Weights of a small mixture-of-experts language model, trained from scratch on English Wikipedia.
Size: width 128, 18M parameters.
Training: 357M tokens, 5452 steps.
Below are experts of layer 2 (counted from 0) of a mixture-of-experts language model. Rows are named router (the router's row for the expert), gate (a neuron's input weights, with its number), up (a neuron's input weights, with its number) and show model dimensions 0-127. Each number is 500 + 40 x the weight over its row's rms, rounded and kept within 0 to 999. Numbers have three digits each.
Before each expert's rows: a language model's description of what the expert responds to. This comes from a sample of Wikipedia text that the model never trained on.

# expert 17
What it handles: Words, names and name endings just before a comma, pipe or full stop in lists and tables, such as equipment, Verve, Brian.
router:452574543487510476448546442485514439551435483549547473536496435513508470502509528521453519477514448488449552492472493532530489519555442480409438548510548486555528573518545444442439565490437552551614578466505518497479485488592521530504518454492469515482504491501409426533512490467517447523531471504518509484454580499547452523524497534512472564511500511525478542469482493455520466464518
gate5:541457479551527539503589460424508483500521504540484482477481489448455496441496561443451535511492467527532561500497496506566480542506466483475509561568520438511522459565591556518549452487477486458462573463573456518539415515517471527560519491471471504418532471463470459436482550510489523594554414508449477497474492504458493515501485500463463492474498480527530516463517497469516451550612
up5:458484568524511518500564569526562469555501541519468486568448465574544497491478554458584535501612498454476457489470584476458458432445531485523550444453476479486514461530422523434490531530500494472569443474543471509513519432437552520502510508463464455500477505493547482509482582512499520454505549448531462444488496537520528533598474503513500503477447456475448543501491520518451459509466
gate6:437464550467534516579403435469465523514535525510525541481507424531536515557523555550477500497492565412459514560494504493533425457516474448492453492502511528478422546433538477438499433520460542512541567439515542536462471488548506484473476482508546470523454529514496547428497481491522485582493460553509449430444577488573463536507445546544491499475505481503520517505477518493578517470495
up6:460489519502528517570528504446490517576548518567510509529509464584487532420518488556446453485561530501480557536475479535498445483480444496492511495519506517517475513435527524528521501521503488554523551503401440490460514559477517545509511487450523543514437519544471497437536525465531374484511477433502490473446445423538415493546529450491475503461506490534457472465469424562557543548563
gate7:536485571545479494450544520511517449524474509451585486503469550533490582400484528485508566464521515541423548510539479543529478518515429552495516542485508443435504468477490572459481490466477464508429549410494539445436455546503470503454564520494502471534502481497505458444421527514479470449460505449533523485490549509446480547472452525524495505510568548566491592465553495487528566508502
up7:506510465529515449560485520516551576565424545501467507558595445539496465486549494538489495545477460483549528500498498488493482593461478451474527473498520488503534408442536432546526531512482440499543538480522489546469565439458477523442448476424497439507479463542499516527451490537549430436523498458584491469536493506522551491510562465514532510517479491495480554502429433446571544461508
gate8:474508437507542496502532493479555534472497510503557466521562433518474558485559567508539523464459490471481475446438459464561541511519535546426507585542524540487490461564503500491463520479442490470459489552589424510460472502561513521468474487513518554488454401540411502479449518547469460584505465509428522441505515543464504509546525499528502534574450550517469452427483459539498518457506
up8:497517484475437481445506520493541455519451545555499552534509513503500532495537535505550557474554501472448437436407501455534516468537488477505540483583541516515441514511567525573493551545518451520580487448510468511436526583509464484484499499473516532433580460524469442443471488478557506512439508470520478467471511507510416447491566429515553535483534541517467513519514465552469451406558
gate9:471518502550529524595542488525484489462567530535498431613478516515458475487493518515561495506531479500542546436571453428513477524550512509485443570506540443511482528505525483445527471469458446459500502484564473482561543498505478494464521531555503541493471436424506435486449441537472453515467502504429470469484565552512486487554577569508558473440498502511489548504386517484460536510503
up9:497521556455431487414475488463495544453498464468395493476522485439555507548476562491510494474556539502485523489512529546480428516540560522544459521527498460477447447495475487485474489522449577513429430542492433511528478476493533533509547603502546519552502513548460477494467501473524533564511460538557495453541527490435590557489540500489501442478544489491515598495484458458488556531434
gate10:513490524451519472448473456490549467489459526529489448449549445519423534485532561494534511533495580532601563520482567464561530461484479599503564536429552519527437505481508507487573510518493474536497545390476559503504430536503488524470447465511465517548439538482463469495512403485489491523555453478530490519511497488484514540463491546475530431486516475473480557492492405465524522492550
up10:479481470522512507474451551451442512476526532453517563428502567547458531526574483441487525426441501489438508463526482481531455426467483509523484509534445524478544522519530454445501482472483458471575496625539532537438487431554577524528503529500520467503501516473550456504506579449545461486424444537552453496457541489557539523561498476529488472507449536518474463521532518512528547549443
gate11:470537469501517469532500531506519476477464529512469480513553532498441445513507516524387476434536421490547550510487552502480487534474500441479520560440514580488491479539479457463500521456491482519428499490528543505480466563493490552467525456537476562413417442401495480478520530502534506603521565517464487483444557529523451466522452510596479549515510553552532494562473471545508497539549
up11:512483429479490469489491435540517518552554517428552532460457495493540548497559518487538504523446424559471457527528423480424513458540521442509525487480473398444581547536565504561567454481474522492498438496510531576511491522474549550452449518481500503556496501463516451533522490530565524522481473500439526528517502507463474482561570543450477560445545478485590514483461489484458524457462
gate12:473491452566549473488498438504510550482492437485577498483551465617434529509461495486521528487489481428556578481461488544509532497527456540543497503484536528530447526460495443512500449525519458544499558448542491490473524484450602533476536487511499526526522401481510420519518512505394498514580482527567516501530493538536507458496456483442517486461560594498499545488433538500459455493499
up12:581563511505534467501443506484568469513491523458452441508456476490472428470576483565507429499513472515497537531532495413489506579551407508523471495460450483549520516543519596481540509458554481519528476517504604566537494495487528431499470484495442490439460511578543541502563531456498484465458489545479519486467523516495466501497537500424525482507536535500475458556385511500485466529494
gate13:467467556473499511484485500491464493512515538509485484486475470499456569488524463434488440504526508513528510458469461574504527444553482451464496561424480490555520529505521458552456474533484516432492477431520563491542452494548534515558496520503502581456460481474507546496536406493534432551550500515530578543453481530524470555544515433427448509564459547578575491555426455517571522454505
up13:553497482504535436450572547522515473486440490478573578468461512552484537497457489536489473446452485542488621513455426500599476462512534518529500486485515517520492442505470490486490449490504560446497553465442495515536419422524511506485477513526461478488564499412532493450420584483410542489469496459512535474505456586577515495545500529538480542501506479496528473506483499523490535527541
gate14:495441532551546550526528535514498497501479509470504393510487530483465512450409464478493495503481477510503530558478482590529451511468479459540536572513456440445513530524479489513455558487483455524486509475481530531486489520613544547450510497445489509529507440585457477462495527440552503585512538479452465497441489529542473528547464518485468575466415497587529511577465508486421517452484
up14:500501472529526495588457441556499478520522504563510508475442551496450466425494557504524486444458468538442482511529493499364486494533460508455472519525562572480541524486571549464548521462448499497527415482475517519488501482393523426510526530462543477512528507507500598508495522489526487423483506525538583510509513473556554533442504517534479460477495568472522524524474505431488571501548
gate15:485526453540509484505582456459579453514476498449502480501460435478487527586520553535495514443465539457541541442522523518463517478399537452493537558465531535414483489544528499442497498527509568527530501470480477485516465515555564445497548426486550487542548466499465503447482470489475470468583445567485474482452531556538432455496484491490527525495416533559525584498535529484558488456494
up15:457496505547582469556544494424504466543484527497543509533493466449522468564539498510397456441472548474485539418508511527526494502456517467546542558418460502464542457540530523430519530550528527516501491452508454469518504490468425451517511472504605476532440468559531488502582536442495522496476510466490531523463577455485474501502554461552500477487445532569521524527475567504490469451422
gate16:434503471553557476517549516545511546466507509452493463483439526499497475523499517572468498534610502511569549455486558451524467482575478464520487527498534509498495589485569490468484480489498497495542474497591451484398468508520599490450451558490486493497457462516445511428467587489555517491500512531491468526495485491433410499460471543529517533409544488496493516438487483465545478515563
up16:520567520452473484574561476531468447550545418520510438523424530498472441538458519449501485465502479484541519528578525525546451460458584457522495465435555499558485470471567500493460473505497528474475469480535506548506475535481507554512496433446486412518407536509534513496503574489556438522433508477511456564522529579531514438452459508536529493531515502553490517417515502544473534494510
gate17:564480452520492423540497538517507497525544479526485470540480477531522552562510508504478412454513475527540552527477495563519436528457455503450426477480505520576522455488513519535557498493453440528469413450498515460476518434491509533476458548484458587476470490419467559428529486475458526503497464568517476479534506593576435517560542462512535521446500449456539545490540495456546447509543
up17:455545530547543535453572473471519494525509531539458565439546524400582460494478574532526542549495424487473507495472437495510581437559525515463495511541497467504418496446456469451512449539498489525565503488450515510549445520470541472447494496470455612538506480535490517547539491442591546500468511477505507462483516434465511525503440478533496471509561500475547516483439522503433513483480
gate18:445517477485534510465491460597523481517421506506516521553430523484455485559582476429592469523470531514551487470510493466566571475520465532481474554456614531509455529414512482459523521439564422535437527471511472534500534524530493511432461522524468536452452498473520484485541497525470451570514477533554462492486455506542461521501402523496513456515485526505535511504551576478502476497469
up18:416459445500509484528490499456538519531480605516494503513544452509445471501510498514463523499528504478502575550555494552540483441469559491473636534555488515508487461532529515439531528521408472555466410532494504457548494468513456506520447454511451518504491558524531497549485499443451591519515464473472531468501552524459497513451515448463477493444599522489455444516475542468520540507563
gate19:481455537513508418565559506530526497529484425520503421479534482517427516546511437475544483478499485478513494534536538464491486478498463475426517531502460518556423504517458500492536500449435445591454551505551506488494488483533522504390517512547472601512591471456459497489484525524496506447530492546570514545471487486502470519515491564455519512449493566469472503404466575483562558528474
up19:509419559517543457540503466511488500550502437496537533525542545550483520477531456505525558436524491378509505486498550484389525508451488479521489561469468477485496483527426576551520517506544474491536467529476550530486533498481599480486514518501501535593488457459501485475453518534507475562505542453500460513531544430519479573499483594528509468477520492398509453446449460445453521514504
gate20:488558476458596443530560499529524542471530440578537471474526469415446526548537590493547469512512519479558428525487494529515501482500519487548529517474509471452506550485513435527498558453475480494484474502586487516494457447468435545474536470510545523526531479436509450468432483502415495464531431475563472459452447488499496538564510521583451554447509554501531493500485524418496520500547
up20:474560519499502516542513530441558441503500529540480549494422428460485520509500416490501485507493497427485549437490495468523521451468515535510396490489563526400514527454519564441520524482436509507397499512527497562491564470513520512511545530511550598512495480491520530519452517413508487461503481436426541518521509422494472468578483541501478587514550512534474558546480492530507505493529
gate21:478498523471506431487470526517538492439475479509432428530570487488524501414511515503475554485515496510512497573462504493531493546482462493339559552555458504548431566494533438538446499512471463588474506453516483476503474483544526494461516500478520481555478466475517456492510466509493545513538537551429465452534489525550497487509435558423544535443527572527504562479523538507542528490424
up21:545431533526525565499515486467436425508407587512504612494499491545482445527477539430455504581451491491509536480524495505458504516540551502556455520491473528459491542508488544537542419474459479476506472508507465563490430479505504543548457474492460482446520564508486487496469610475442416477525514455563486453471573514512469524522558498496504494496472514501510495526589435488488560492502
gate22:437543507451463447515548465531444464475525568516502507490450428563412516500499560508543476532526503464485503421508494486451458561543559456459453532540549451516507487497521551550511512501442543499435520462492554488470464520524513472490529483407450532526483517444495525504515481602525509467509532533448493447513485616478516492559475510507471505401524507539564507543467505534451565459554
up22:476538553473544467578490422497450469459470519539569561487517458524440528454508557529563490530541520543462497413504570469493438519560573562468529514546493442589493489433530499521448497488434444524485496487486505455492507504552526468420519542482521512496443501486495522504566466559507495429499507534426460549493509575479517458485446475542495477507459455578541436479485462530495532525475
gate23:513477470577476479576475465405519497542491547463523487586546546480529587589510527498478521521486513470490467507457541515543467496490428512516487545470491460539492514487447474487516522548497434444511505455538545483490371566481505572555517522530455569532456444498447458517536497436501539460514514548521452543471420449494502504546441562496518505510465469404525505495536497504470506512459
up23:476500517481541493457547514506449498454473501415492480472529489494514494472480463559553558457546498510541514512531500432480522530508499518466432490444538502565561529450585496554505507444507502535443436510471527501487468525520454546490575423494477556481549462560508501525480500510530443447504510501499487501538478433603505403471484389576516493440423533485507477535521490522535530603504
gate24:500493471535484478474494495460491473550550457435546450514529494480520487518465463544453469526455504455536528442444508486543517561513578493540513536487548425467575521498458481491529598530482555534484440450557520491466483499498519534445475492503539561508477506474461481435528446563567527532477479463498525462433522527477463475556431492551510493549552609485541505433451528544545504521386
up24:533466563514448521489501580408422520561521426441504497500492556539514476500540552459527407436509502496468521544514535471534504495566558488464429547456501432492528504506549470508537522487455535511573572513439426556468485525463585580503445484441487489521429539488519548535462524480490580474575514487487484513473450519509502462490503520525463491438488468560504513501482500467493531468542
gate25:472480495486517458519479542559508498559528513481540517554441496521498528487501527388454511504501563532484558534485512465483495425418499592474449545450525429499474465433445554546525556515501466567470490454510497479519488460462497445430500557597573514517475450487475479482450504535451466502493469507509474519531501531516552535538441432491549529434543586522510527514494516526503486417426
up25:489513493483403492492447421520517485548496446561518486479445453534527520475502430543505458483458512499515476516528459507468424511550482430590553502522532498499501540562527450445470503497472526462524465470423486415504514473543528465535546469459449480505493538558509539560451524499492527501491445521480558444506472459520465554529480532552554498541559446573468583493485561514525556541602
gate26:434516401443562492526493503463522529480537410499518457530503507528453497493562488493493502507531464469500471567510574487570459510501520564513524588397466505528559403478466535533451546474451522425495472410429514490470523495486521494526483498505529563601532512466484463524485538496520420430494475592489535452532501566466512550491479507492534483455509509494498492526513511476490522537448
up26:496482468568517594518542486507535535508564517530515501455470485451500481494522483511437559507588442533493407458417485495570559532530464538553436470483403455545493435477484469513537535500492560552498464472554492426516506505514493509420500499558502494479481495473502551516469473468489459479435550484469453488550553521450578494524497541541555481542451490545544517565459469449483499453449
gate27:528502472517488497560494523487540542543444531405524487448480529492464586448447494473506509518559516488563488435428469492576500514498547505561528542507542483443495439497513467432522469509452507532539485420496566567455468491445432545514535484466489457534505488521441553522482499481482436501574452576515401471487519538587529505486480547508521549499530453504488482467450556468559441508505
up27:477494470475533482504441441433492466514537519507551444478502625490563504496565564523460465542474475510505417581416534495538445532505510515545523495518504534477461513554586507542417465499523423538465505510456482518521518469512479465554489546466507495543562449561460499469496453530509504451472518414484502492478452537536511499466506511568446491458409545519537561495474495483555525443527
gate28:457459533576530509534544455505533496493447493463598466437485554575482468435560436523468508431550455549545443475513546494497441491484496558513526507551489433478501457457496465458472505491531449455473550486504565544448453528421550468504535486499515507457446593544425477549467457561510507485511471463498529487535481486528505573514471513491508554490492524553461540440463590484478499538513
up28:551511441507489505460483593497482501513475489535494502486516497538497523490474514454448474501474464519540480474525463486469537592550455478500533475507476474452532460513568509381560533456531476605513462490543485491537472541400506468526517498485526514543511509530499531486504521450538435516583522522574500449516511598430425497535447450536487518442518446580477506506479454570458495451444
gate29:451547484531525458490540488490545504482505513498399509553514593490474557523536483434482548430460527515542414455537521460503492539425561519486472585500470544492519520484448439530467490471492460565517504483542560502460467436588518436480516466498453548510528566533456515505475533519473452526539550485527418550500477516588464474549467453488483444462485522445524506510480520484508419549486
up29:504522441580534501432452514523518418499495472508488480460512528500515504478438512505485524461552501524514470533415462441542453457463525569496529443487474501445434572502545520592467486542511510549443533510512516570443479475575515478510511460502486524526536509509564548503477526524490523542506520538410568494480454554509493498467525479571534519448431537448575486514452509392509495559439
gate30:516503466475505520480535491434478413553523590454529441444477432502456504510540511505503498521561457562499461534520459501522431455483436509466499483471487549527515442468510489484523538567534559536483504473464552575449532521597505487507572465511457553528498486489535441407515544479478436542523472480481537509422502546494430595567458515456484514537502476531540513476536553451528454488522
up30:518491500525550512510534521534491557499478525425494482478469551443461501562551419460514521624468483512465462452540518505422502542496481500451461495500542495421411517463480495548508475545510539553503439485508496516552524490489510548523526500504532487457531506492452487547470418511485553497533480613438476465489423484526532425481411506567545482477427514533453510535538514550440519540482
gate31:456500491400576512500477490432548539461518469472490468557468498480502567531501543521501538499525512427502438499489435514493413534512469499428532570464485432531547474471536576424523491515515522467462491486532490549423476467498580517470504467591505556498547467465456459469461467487511472521495520501511527466548510527543511542434464493501530559565440522469534501607477440553489509487551
up31:499539507457514551542502518445502502464459491519453505570552554461474563523506474489509468529591398484545435525461507511500423526530523479473490507551533506477498492499502477473531473457578452468449487472523473489413516579489576469489571552518521397413493487459540539525586562551550501502487498472482479484422566479525510524487518490457477509462536515544524451550459555452528474498463
gate32:426568447551522461514583529462529499545441499436509426497417511520501575516486478480468541472512493480502558518446464551468534507515418537445513503466491538580487507485503495503446613493538449495499535467506574475464463451507492483507513444557495431523546544505512483480518474515494444513547458485479454401520489518477544519518442554547550478515580535556476513494475548456526431482515
up32:494430544487508429479516559477520557492534507504481524505506465438525485421507459417500529537525467538503544480453523480419509516595532540472507406521551499496509497487482441551467535438463516488506503470493549445508500512486506508605541467560519548511547461595537494514488486507521548549561404490477404453509548566498524455513518474538543490465445513453503547467461497440523490521450
gate33:540459492518490465548471512445431537508412557510500537421492497456458551464557556473454503413487430442522515497580560529522525429463494485537497566517553534513545448501538460499516524496460476520501418473571517464422511550561466511549542442510484454505493481500449496440508500523445463479520476551483563546438599502495539488509497547537543462454483545483543494478498505525483498475563
up33:501533491549428511470431520510481567549599446469531586539502481478515485500554463501513467540534569453432442456478515487482503502493482527486557521531578481502443598460515489517492510465500436496504461468486481541535526514512532483519536504481572505423515525476466441496430456465492515460492498470528490516458552504504516508420432554412476556556425450599505515543514517516507529534450
gate34:535552515578501406406518538509528491505510500494521438512487417512473434482493498505450486510537451454555498486473454552513511437469493490479450558437528510562483499553550504466444508520502521475487503517555533540507466514534519561472468525494534591487555463513528450445543498468530489568552415511479551556478521542491465501397445555507493507480476572572548465537510448494432459468503
up34:456429431458559533537490455513547547480489543528565496572563475497490527475524560442515489431550499461415569462523570468568492514469543449531580445514519504466478479492473528493517505399456500475606448529491463532518468497441454453552491480535492484518557482500493537536472468495481538516496564491502489502552480515545515515504477441517502457517501451577464446491455557548549443533483
gate35:525607505452478441515541469439436490469529466553481494512497437551525436593513569442461522517464408498516502449465526572516537510493436535466491493426478488491475528458495517487538495445472481441541531465562491548461566517535504512473606492442461496561499522521510525483500468462507553494490532507509461426518566502548574512544529563420492494508483491474512494451503505501571441498505
up35:514449556507507491551574598565527479408506483471568541432487469477524495484476587412505486479570440516538500495440500468502466546546447408464414469474544535450508504557464487447474586597518499454476501472491501515539455509477527505464543494529470492551434486483469500564553501501471515518510544575481537457477469561502496544485517489481480486541505536507448482496488492493502516563460
gate36:464507543474544478501548486458491491497438509495542463464425503523485447589442532519514483546544524492470483472454499459534530522456507537469532564483455443548511540540499455528467553516578544481435469477521476542553520523501471470459459523510472495416558490480376570519458503508488560527489497582493459545463481604467472570545514490607548464476452467468500498499511494473527438511499
up36:481534526443501596458551439464451488534474552498595431431527469436473505487495446506485492515441496459450546608553522470496465506447478531498503497528515467550442463442477538542494486466490464519533517473580529544480497446555555503487433499443554562462553540424448519512553517496487616492504501532461465491530537549499528508482523499524476509539451511462446491473534495518557537501485
gate37:471529518405541451495520440471487441479537486529486499514451503538552506578521476470469512520542479523482595528539531496601476501483463484490523553488434505517531486458495544507570502507398573479495522418526481450501547544519493588435512518488460556442451445538500500479492443507490514513510546509471518465407517492489480431537467555491514494432505471493485499521480555525451602512565
up37:462539534488497535516507485551464406513517433433492471508520550538523451494453517518525546497549542490464469432479475498474449479493465487486478510496434498423522559498477558511554509433509463480525607502476511502560514522496497501519474488535538502455427473445479396420502501469572498525522471508561477494473611510500528453483585530498554499481599445492505459483515521502500590549532
gate38:491488494424544526555525483474536490447456444557499515512415507567505535591449529452513547439607458455501548467493527528589497547445497577469457478484528446465515499503459505447490494478527425530512535459504509441512501487508492472567489453564468516541482500529516477485441549468539536513499575508592480516449500544500440497471475559504472513464459513451492518544420435496495557501474
up38:433545563516492476462515494519431511451541554543520560600565537556444522458526516506507528470449462467493560425486495561528476523465458496414523530487474488466471540550471519466562548516519454507487463455452507481435472540497444461516453520404570465492492532546518454517544522618459478449536475472513485548562518544488459509529501479462493454492562448551523494489497499455549478517514
gate39:394491508518506412463529509438504466572509455487494536468502485488502517516466570526548556436500385537532500548488492497509464534478558440538479506505559422542537514477561545503596567467475520523511502440458462435475518487506471501487482491511529589514449483488460457449501524560445530493522556558570447464435491483509455533532481513474525493543492548479488543507583509467529451482482
up39:470537524470538440453457442487444468499494556445492465481490489514462463510549477417451510490529488498574484508489497441466507514515508546564558525530534584483514487505488493534569561495524454488543536522491420508566546507501495602503565465569528491491467471521480527527435497523609539475407492462543508519518468560475464488537513486388522505461518479531500454419541485474427520508516
gate40:566522505441557496472569529501456528540521484489499459539432491486432524548523498495515469483446434469589463484573532484488429516471439560466470501580544468483460478509538464452477514468514509520544523412457537551460465470550508497518481601517561476437495457539453539481517525477462473520489526550502558468464523565580499499497424548529533497500476550396517541505479486479533491482554
up40:448505515500437534456504547523513518553545453568510520444443535493535502473518498527540393450465471471518522505549548533548464502474493534512517516514427484472548445456471484475538429506517518487607597449471527488556427481480517498441508538552503483444540505444492443457505510437485515518447490462483539534501598524492463566509556487506485451550525520463510545410491455564545499522474
gate41:464533511453514534457532601480464510547570546558550477473436498417505475522495506478533584499533462473531584486443538511535447502441441533549490593505544472488531500493498515518514485516429440550383588490530561481488495468478535453465522465528446462489463497516557465504484507510505502527524496551540488463541445479513404502541471528479543469484489539483563499456579483494476501484471
up41:451612496498475443471483542468495506467462516441471544509549547481418535468536507541517510532516543519501501528530533529493504553505475434447531389555492489506498519546487462526527454532568491496513536470512555513536543413477460550494543501528510523626549496472495573434512492431441496533468488429423491496458547493442530507491471495483451524489443501532462497532530529574439522478462
gate42:492427512456493479521538498556455542498487548555523500519537464515499512547440460439464515465468428534492535525570457543634498435506496542502535506506496497477546474518520508498556501506440508399544495447532484541475478503487584501549541454504530485512470575500424469458469541494418424457510506527499540493463476553501543478468447515567461574522454520467541460515498523488592517503445
up42:456493498453482533548575514486437466515510465429515551559502474450498555496539545604547462520450444485468444488451547551437472513429552463506501497504531529554501423498456459582578486521549499529494544502461532493520470549474544501472494462481473572430504485541485483507471475489485533471505493520512548473480560481474439557508424435584491549452495505523472522547492429526476419526508
gate43:533470530453502452464509490506544468382474512500538583604463561534501497539535512525454439485472431530559579447488484481523476476513462480486529508560536493528507554452435503541484504553496447520485531453434520489438467489528502526514528496538493536516452473455472529440438473577508481498513474572524469493500451413454530520463535497535558481544457584580547470487467542452485482481490
up43:523435465505491537452522542541568497507473470466538555537462445514485493531529497539457484525530519488471538502478529542404532424413584552462503577445517457493458531469522423549474482502490422508573501467472492485500498579535519482529514572451492553567488571422558445520471493537509483523511470527522465489544445499440536538472554524486504444500517440523504533557447511513431501475541
gate44:494548519516508498525549465460532475466567565559486507484470544575532443538495449487514441476490425399480478496514507533494518555527547383527534488465512449526435478530541543448484483494464490493545562446500500515457496497440482516494470497535433525462490498548492432475544501516476471535518418578489450513520539484535498615571484521478530542424471549513503463448487517529588485479495
up44:447538492483489488509533437546514542558487461541468565486475563414512564455511558519585509479573461497473605517450541571501533457477537508499414489471524513464437464553513474473522534433497515501550442497526483501532497432505472517541507484517544502499492413426495493484444447487490525476493573446516569457472480485517450538527488499505515529562525471554551502498449404487467465516547
gate45:561454514542507494501530459479508578425506509558493492473485553507519488468511568458464465496518497505436493481498515551473492536446474473469468516469531511571532486472473508560467426486447505493536552409513504534562494500477433537434448462499573537497440532490520495504440502475518466542574607500500559477523458526541439428593416554542541466482504540483536528552530454490514456549504
up45:503481470517485444468494481476496507509531557538489451482512438480458505480543494519442526543447555471515503474502441493489585553451534515572563482546561486466491405498549559490502451496516480440508409540489545491534506489449568518469456419560481501492445514482516572502522529560502529489522530494579537476423504563517601489445506473512468520490412550470479463566530513525461466452547
gate46:525515503540545476434517518492493450555531508475433461529552481538486578550491489526529523516486487557497485397436503469558463523552517495543436579441482426570480463515511456532449474554473491528504465431477472472518484501550524525507465433585554518490532566424445512489514451464492437603507501543459486488515512473478534515522436534480447473462506517485558528452475534566548522453503
up46:485514498541542526436538492445459463491553407450506508524516444496504543494429550500453407541538499533516481523537577561566515407491390505527445509438497526510502521530476478487486513501489460548562439392465502526490576506515511467501450462551512473480574576523466517523449518501526496497514488484511520560488431474497506468499553498491484466516458442496533478523522575543550561464523
gate47:566569477509497464521529438479470512520498513535539513475448538481501518525409459472457528467537468525442425480450477544531530495489472583504534552494596449464374563473502509491438485501469475453498433457484606504480516456514544493518545477570517527502512488551491552480570501541468509502555505451566473489514453514511475548408453508526510440494493494507528523509467577498494546550487
up47:448499528503497518442499517508565532428528511465466418565550498499484497500532557438494464554453411507544461575490597482435504442435482503547522501445520495491527520465540509477525485557555545529405496502506477522425547466510452473533486579477449526561491422511517490527491530452521585530599478487514509518522553485480506464520472492496459451490481486468518487435497533495507506554581
gate48:480465453508497532487484458435547440487595521456444500470492453485456538542508547519487551556515510436550511497461445545475474483463497506508468549395536465476519518579472465469545464464499511548534492447527577458461520533439529469506573460439464496490467466469501496504519485555509489560525495482515502583540524516574519463482481574512507394502469536563504563540503452580498462522554
up48:531525505557483397557451542483478496522434491552498489506502571438543490532533539503527481459601527529473563500458505494468519538467500491552482535540483529542439409454465481522401557457541503454501496526507479495531525496527478466529510539503498441476491490565546450425483457474529509505494493525567581520470547568439560520497421500466473544459458468458508476432438496537506523446541
gate49:411473514530488507571484441483493483491523486508506451499495489465529630520480494508489457525512478521574536430535543459533461467466494515538505534521504583550457472450536486460593519442412428502461531509531613480513451563458504512472532470518560568536512508506487531542419522535400460504468477504500497530426522514439494511480481558560487461501484521529506462548471494478526472493519
up49:456482576526463494505525514469536518506521490579530450495508515571436432516476485499451498485493568539546410535458484437502592490536450357457487444474569498555506476472495543500439512482499432482407528461518555513488484508496505551530515557537519496461479527532498560532557450442455534523531535496507466515475463481511509506525483503461479475582502477476463514547552472511449520527585
gate50:562585525529460541495536460473522531476459509523464455446534444491539513526523429533487448559473450407473587474505485481501485493523483523486483533468499455534516469515473501534460534480483485434489492445550465522440548501535541501552500511480542479518582489461425550508463518464433425570511473554519484568462415495549477543574509530519513502459509519460488558492509566473552602496445
up50:513571443518441533522498590461418502475530533524442491455502445469495544519490471555502467478524522397468577544481533481502485478543511526525503481569529492526474475454422498507534477453510606554564427495453524512481493417484503515516448447540488514509479472527458451566604490557528425538532446535519494471439526538486505514496555502517510519443517540532477540473509432470475506486537
gate51:510525403496473493466578420507571549428531528494550451511515557508443545477476502526483457523547527503486456497561489528496437495534498469521470537445505514489551499449465510540485524490509501527456505462520439532443442422502473508524535399532513568571454545507538514502472440522490517573515486551508512535409506534545467560449486529504503483504489522499511521535523554499506362470437
up51:476515462475538579510493493486561531475504478449588515531490536478506485514437454507539512528481489500466459419491499460521475464472417503487551548515515523514538481509548431540558460505546533496516477474581398501527472500458533545560434425491553521527439537530530566480475465542384519473500488447572519464445533517524481537531474521487562468384476480470472486450533501496540526529494
gate52:512529496466499468524488505411488491457483486538599465540504489487454567497511473539521572546512510468530520525515429529509503490511464501455477529505540501580468475419463541515512565504462481569570464500552535567521427531460438481480509523503492501477460463511428526488472433461436520553498448531451524546536458504424528491586472506496589515435401488490495547530543539445558513474487
up52:472483515517497458556498483542514529568534537523481503495495513513557462545503470503487458548459527529436486558444600415459440548502459521512474512527517465451491509531454490425540481539498569535375481481524434471507456521528574566508480423488495516470544473528504469503563554496437498500507561488514541466473487459485482461361531478522474504549564468506524457542553483544519514500529
gate53:528525578489526499501522500493535498457451490510520411511464457552522551486506522536453522490503548518493509463525504498477445494452586515517526505420551445465480561481488479500515563541489506481495497479462532465522519482480598545538520488466456524509455478579501535401486466504482421522357563548424455562442456479506503515508468534523511497460488531526515465520554550463498433455583
up53:483506554529500460477507522536515531484432456500423443520543531519449497548456509430511459499451521513482558577523502516483526535476520500519545523539536456527478534496523494569545516524413513493522531507599522492525503519438535482585465494452513468510457541610512442491511424433527466447418533462432457483583490500538484615477491454535486449487464507486541448482508526446499474490491
gate54:478496487523471440516540469473505451526464502523479486502485477496515527519538499466502418542567552542531507489527493491571536398570484481424533561501517460540453440502517435513448490469478433589467534504509507523489561494473587443471521475519492534493427526468487515456494433535432431512558484504527544473445573529586540553510547505485546517474430521484512600475452486516459511523471
up54:521560461541486512485515513523526506546484546470487458492542533523456496598575538517490589448552582475531511513498449421462487458440454533489370482495467513492457521558437488485544465435456542453479430526553496429510547561493455480431542506498486530529525449566537498476506483526553441534506499503524520487430385495473546499528509505466444500471521544480498490483488522520504520518528
gate55:465484493531459509522586532433487486488498495504472527491486460593537511437477488515520514529562497483482508507541445474480467559544512547498494533509452535459486457535477516470522527468496482453438544436562468489439456489566525495493428530503499494516511489420511432521513422482491446606543516516602496515483489544494552469478446481482565427505467587593565517409468514503514477536528
up55:563453495554482508408509479540483561476479578514494486462513515540542513538429525556505491499445458522475512519473559438471448529479510578465488523481521519526482515486554506487538516480551496504457499511611489422466591492484486557468526424524520493512530513521486401537473521489572459470506511580452582519484492488477488516467454529464517487554480481539408506556504499449462561414501
gate56:440562492470486479465522406502545433495542531533464532549525503519469477457442523450444529452490520523523495531510464580525516547474458518537507547452529494522544490446488436567557519482541498453435448512451529535479478567562495546525498504518459495425492498452452463469534459452506432448518549572503543457501502547492431552482464560583499487441529511467477540516523618499504467499518
up56:517460487495606488493501486519512421495515460490454568466494550525477555437423550513555502547529570499485501547543503461500534559444479462520479568476513496525481439481425481500600450468500402516594481537491451482493514471545530506467473567526463485444474551522514537503511520520528477443479436575462496461531507493456533476492432464466489496506464547527519556556466510508554537533428
gate57:503546531545511434475502479572504484475562569531488526504413564533539510544451509523539525538554483491480471496452492547522497436581410529525510562509522462508544507508472409491532504476451369465460529470414520550522519489496486547488475532496434540479475487493449452517474461538497513474553539508444468565504539556525490438445508462504488482496513580536551481512499524471552435453477
up57:529471530562568488444442495499533480511456490472425496595446494564520489467519486470557536486477448426539512530587466480468507479485421560487479531415548485515585540506511477528425543494579537503451476572464438535540482524544497555464524513522458459488475492430497445523500466497532520532556527447496436526496505454472531498436518508479490474526488503555534459541451514513565418510488
gate58:516537469488511416452550488471543519502551592455481553508414446514456532600478561485460540498497478482537502517559480507537489496563448492465535534435476540499545504494462541427555547510500429513520482428573484453494539543500534464524463516472436500563545514441465508481405494552523508527454545495511466449440478527557497509553414507507516465478480551508503450482472526446517492543546
up58:537502503491527479496539528456477394460495484500542537453502498477539535404461535497446501556584518539521517488447557414504425500501516480504463494551464555485481502487470556528459410479572510516530479519450538541468509483471458538538552433483453548471453506474576538526463529424454474487506435489506507486513547509523494535547565479578425534545537504499528493439525527553538437467450